config.toml
n_layer = 9
d_model = 224
n_experts = 128
experts_per_token = 8
d_expert = 32
d_shared_expert = 0
activation = "reglu"
moe_layers = [3, 4, 5, 6, 7, 8]
router_score = "softmax"
normalize_top_k = false
routed_scale = 4.85
balance_loss = 0.0146
balance_bias = false
router_z_loss = 0.0001
init_std_router = 0.0362
lr_router = 0.000625
vocab_size = 32000
norm = "layernorm"
norm_eps = 1e-05
tie_embeddings = true
optimizer = "muon_variant"
lr = 0.000987
beta1 = 0.93
grad_clip = 2.0
batch_tokens = [16384, 32768, 49152]
seq_len = 1024
train_tokens = 280100000
steps = 9646
dataset = "wikipedia_en"
Below are experts of layer 6 (counted from 0) of a mixture-of-experts language model. Rows are named router (the router's row for the expert), gate (a neuron's input weights, with its number), up (a neuron's input weights, with its number) and show model dimensions 112-223. Each number is 128 + 32 x the weight over its row's rms, rounded and kept within 0 to 255. Numbers have three digits each.
After each expert's rows: a language model's description of what the expert responds to; "mostly gets" lists some tokens that are sent to it at least half of the time. This comes from a sample of Wikipedia text that the model never trained on.

# expert 30
router:146106181123152112124126114136132145113122129096081096155142123137114120072105118141128204098110170095111153128175211126126140155120122145140133082144074151126134199114113122129117148131123121107163163094117176139123091156132083087097080121207120179161116069141190120114132147240082091131128169140183136068138161151110089175195165118135
gate1:089126085167063175108082119107163121090125118147177051139080112059163111136140090175161129144136121118140130142084137072191100113126149100166168138093071139169148170155175118130154102093066155145090113098176190123123142175137126177124095127122194167155194076135157126167087105129123141173142143130180176114108153171213159140139178111193
up1:161122129104143101116181139141152112128084101152121175141130118133156130063095118102177109124062115171178105161166110143119124150108100102125153153147159137161116114098108165165166130158126148145153142145090095102117046070134097067074108150112145117084088102108133111110112193077179097067104155120145106081129123105046135128075170137182
It responds to: First piece of capitalized names of peoples, places and historical entities, mostly in war and empire history, such as Cir-cassian, Mag-yars, Holy, Saint.
mostly gets: " Mid", " post", " Ph", " Grand", " Saint", " pre"

# expert 1
router:195147104116117101156102135148179137116145133089108154157092121140091108080093100139118212089147151123097137120210199130140159166117152139093160128137079147119129166147149168112130167165157125132141092108124136085111131144125110113082132087171048195081107092130169122098105101195082103101190154159178142088120173083095105189147130071160
gate0:135127129095091137128165081147083126156170108106103212107126043129180160166115134136134106131126205121098107047166116119085193145161122132017074155127069197077137083170110169110117121106180175133125125145145104131145149128110120196139093169087111162140160100163126092124108156102062110107100125179108120159105100129140119130144120139127
up0:131135107143162113124111152125162159123109160190129053145141192112120110120169143105150131104154076149155137203063123151144107106122141113196177094161208093133127132084136066124119083118040094117090122122102150078081098106170150086115175096133130134151099151091144165159130116097251136140151147075108114093124131095123134110157124138130
It responds to: First pieces of split words whose endings come next, like De-part-ment, referr-ing, survey-s, and headers like Succeeded, Preceded, List.
mostly gets: " due", " List", " Preced", " Succeed", " contract", " result"

# expert 49
router:153115125111137133108113132107150115137155128121110116160116131083105122097109154112141202114117179102102136132156203101100145168122096128139164148148052131100147174142178123107149213133098110156131110120134154119133145154134116080087105105220098200140112109139170147156131104248117064142180152159162166083143208123080104132173106089184
gate1:143116099137093157116086125106087154135094115166151172101161114156104104084124119143109133077117088148116158159119146111141072144118128103123045119105156125159131082125117205143136141137177129124119134097093095085159173163159172144129124131119115071079124147138111103123171153177118134155173165138101132108160149139115147159145025166150
up1:119149165130100198099103074156134080168148115142183148141089171175070113122154170140079112112128159135119143153101184113084132146110107121097090134149154153161156104112203151174088145183105082129106144088143121090212144128193160145153130113143138125138085124158114117119136119173137159116168160151125172171135152123100106176156091133129
It responds to: Adjectives and first word-pieces of ordinary vocabulary, such as social, public, human, natural, con-, dis-, ident-, often starting compounds.
mostly gets: " public", " con", " human", " social", " dis", " Succeed"

# expert 11
router:146153113109098145071077077138036099178130126101108203137148156089086096119111204135116133127123130116120141111157170184157127107148171153143126094135107117095198176138078195196118133214082126119160090187159113132123105099137053075092132127198080175067107110133123134130197084166147123118083118110122159165098156108068166142143127104129
gate1:142102204212136088124143123140135174114130114176139137091105120159138125023089170092136160175136144146166146121147083074084131161051107109159162152113166189178146135097131095145111081116131101112123132149117125181109116154154077143125151188097149106149084105106145109108089138081141055124100146133197137111133116163131148122139176123138
up1:164141161199140097084093134096100159089124118126134144118104125147132092052073138120107124141195081118161102118121105091084123126099123089155167121126175184123164149068132142123126104145081097121142137176109137152137119197132070079058170132134090136130070147188165123092081116123107061103093092117127152158165129159136160120172179134114
It responds to: Operators, brackets and backslashes in LaTeX formulas and numeric tables, such as +, (, \frac, km, and decimal fragments like 6.9.
mostly gets: " [", " km", " +", " mm", " *", "{"

# expert 41
router:184113147126056118105143065141089143122196141147083140147091212115129122095093150117114114099151163085143110160138117180128153133096099129137206127089119123099172156150110156104098155214122096114159115169110183135154125106138102073045109110133115147149118105134164193112133091196100085135134167099110108150171107140097111110137172113127
gate0:176160153094090106128188101114116086069092118176156098128135081116133160070182096065120098120223117087139197185142113145132120105106199103122141083154149133089154096148120166147100102150106120069070112124080132138147148083123137131141151096108137069121146145079112166194154116177079128100088084167144106170178058157109068150133083199089
up0:166059087135141134207117130171108069090147160104108126173145170161087123169146100170156098143125109110100098121122134123122120147158140084109134120170161149142102116128129149143116151184107150114162110090154123212092101110097143134080115132076157169114167114105111216127138123161161098096130175077086134137126133127150107182123076103173
It responds to: Table pipes and percentages in census and vote tables, such as | after population counts, Votes, .5%, plus words like married, white, Native.
mostly gets: " married", " Votes", " %", ".5%", " white", ".4%"

# expert 26
router:109101125072156198109102140108094093102134150090112136149127095150069143145118181131071164121127180095157146188149203171105129115148164119089150148153064179145142175142077182163108164186107150056193144128120169140146057120136128078068130094194088172096093076160167131162141148165096095123113101147146146096167139130107111201119141114131
gate1:159111127118124229144112158146172106141077146124149061194136098163122098114183146167170128138116123119134089140107143066131116113126158121107113104086126152195103099105169092124109120099128098130093099129092156169113127088103086085158171118123142163122080154127142148144135083191081094117129077031137166153146151130105140175132105181137
up1:090154136146159118089108126042094158122124129172172156129092147137178175132122141119070146086155132118201143148096087174066094150125086101129149164120065129073142098123144067143136104144113076104119215117142118122131203159142178128033172143138124100126169124093123178125178114144129135154130134146144091107166092169097137111111137133154
It responds to: Capital first letters or short first pieces of names, acronyms and abbreviations, especially "No." for number, e.g. No. 4, J-MA, W-DAM.
mostly gets: " U", " St", " No", " O", " J", " R"

# expert 0
router:158123161121081139105121099120079137123156175087129144165151177096102152149096127146119143092141146101139102144114117157140112122151129141112146162087105111100180136155059184098127115178121073108157120134130125143141068098142085110064157093253114181154160123130151141125160125203116108121153125133154162116140086125048156154147143071106
gate0:120192165120137127137110150112177100097199066150177145115163138122086075106115143145168071160084154124157112179112165096166127134124134125148118165097115115169126181164126111164083097126136102124149156150106111157142101162163095180105097107139111192097134094136167074130187129033139137120102124188108067170143104146119112100147124155129
up0:101071128123098155064183087172086172188098155107117154152102091114171140159159127144106174106188130150089126030138149114140136097154106125105140115153150113105131112091183151127147158160140138187125043101135133089107127080088148102117114105088141062145104140132108162119078151215118142099108158080139118085075158142109093161094103096134
It responds to: Digit pieces inside figures in tables and stat lists, such as the thousands group in 1,857 ft, 3,798 votes or 105,478.
mostly gets: " 88", "′", "4", " (6", " $1", "0"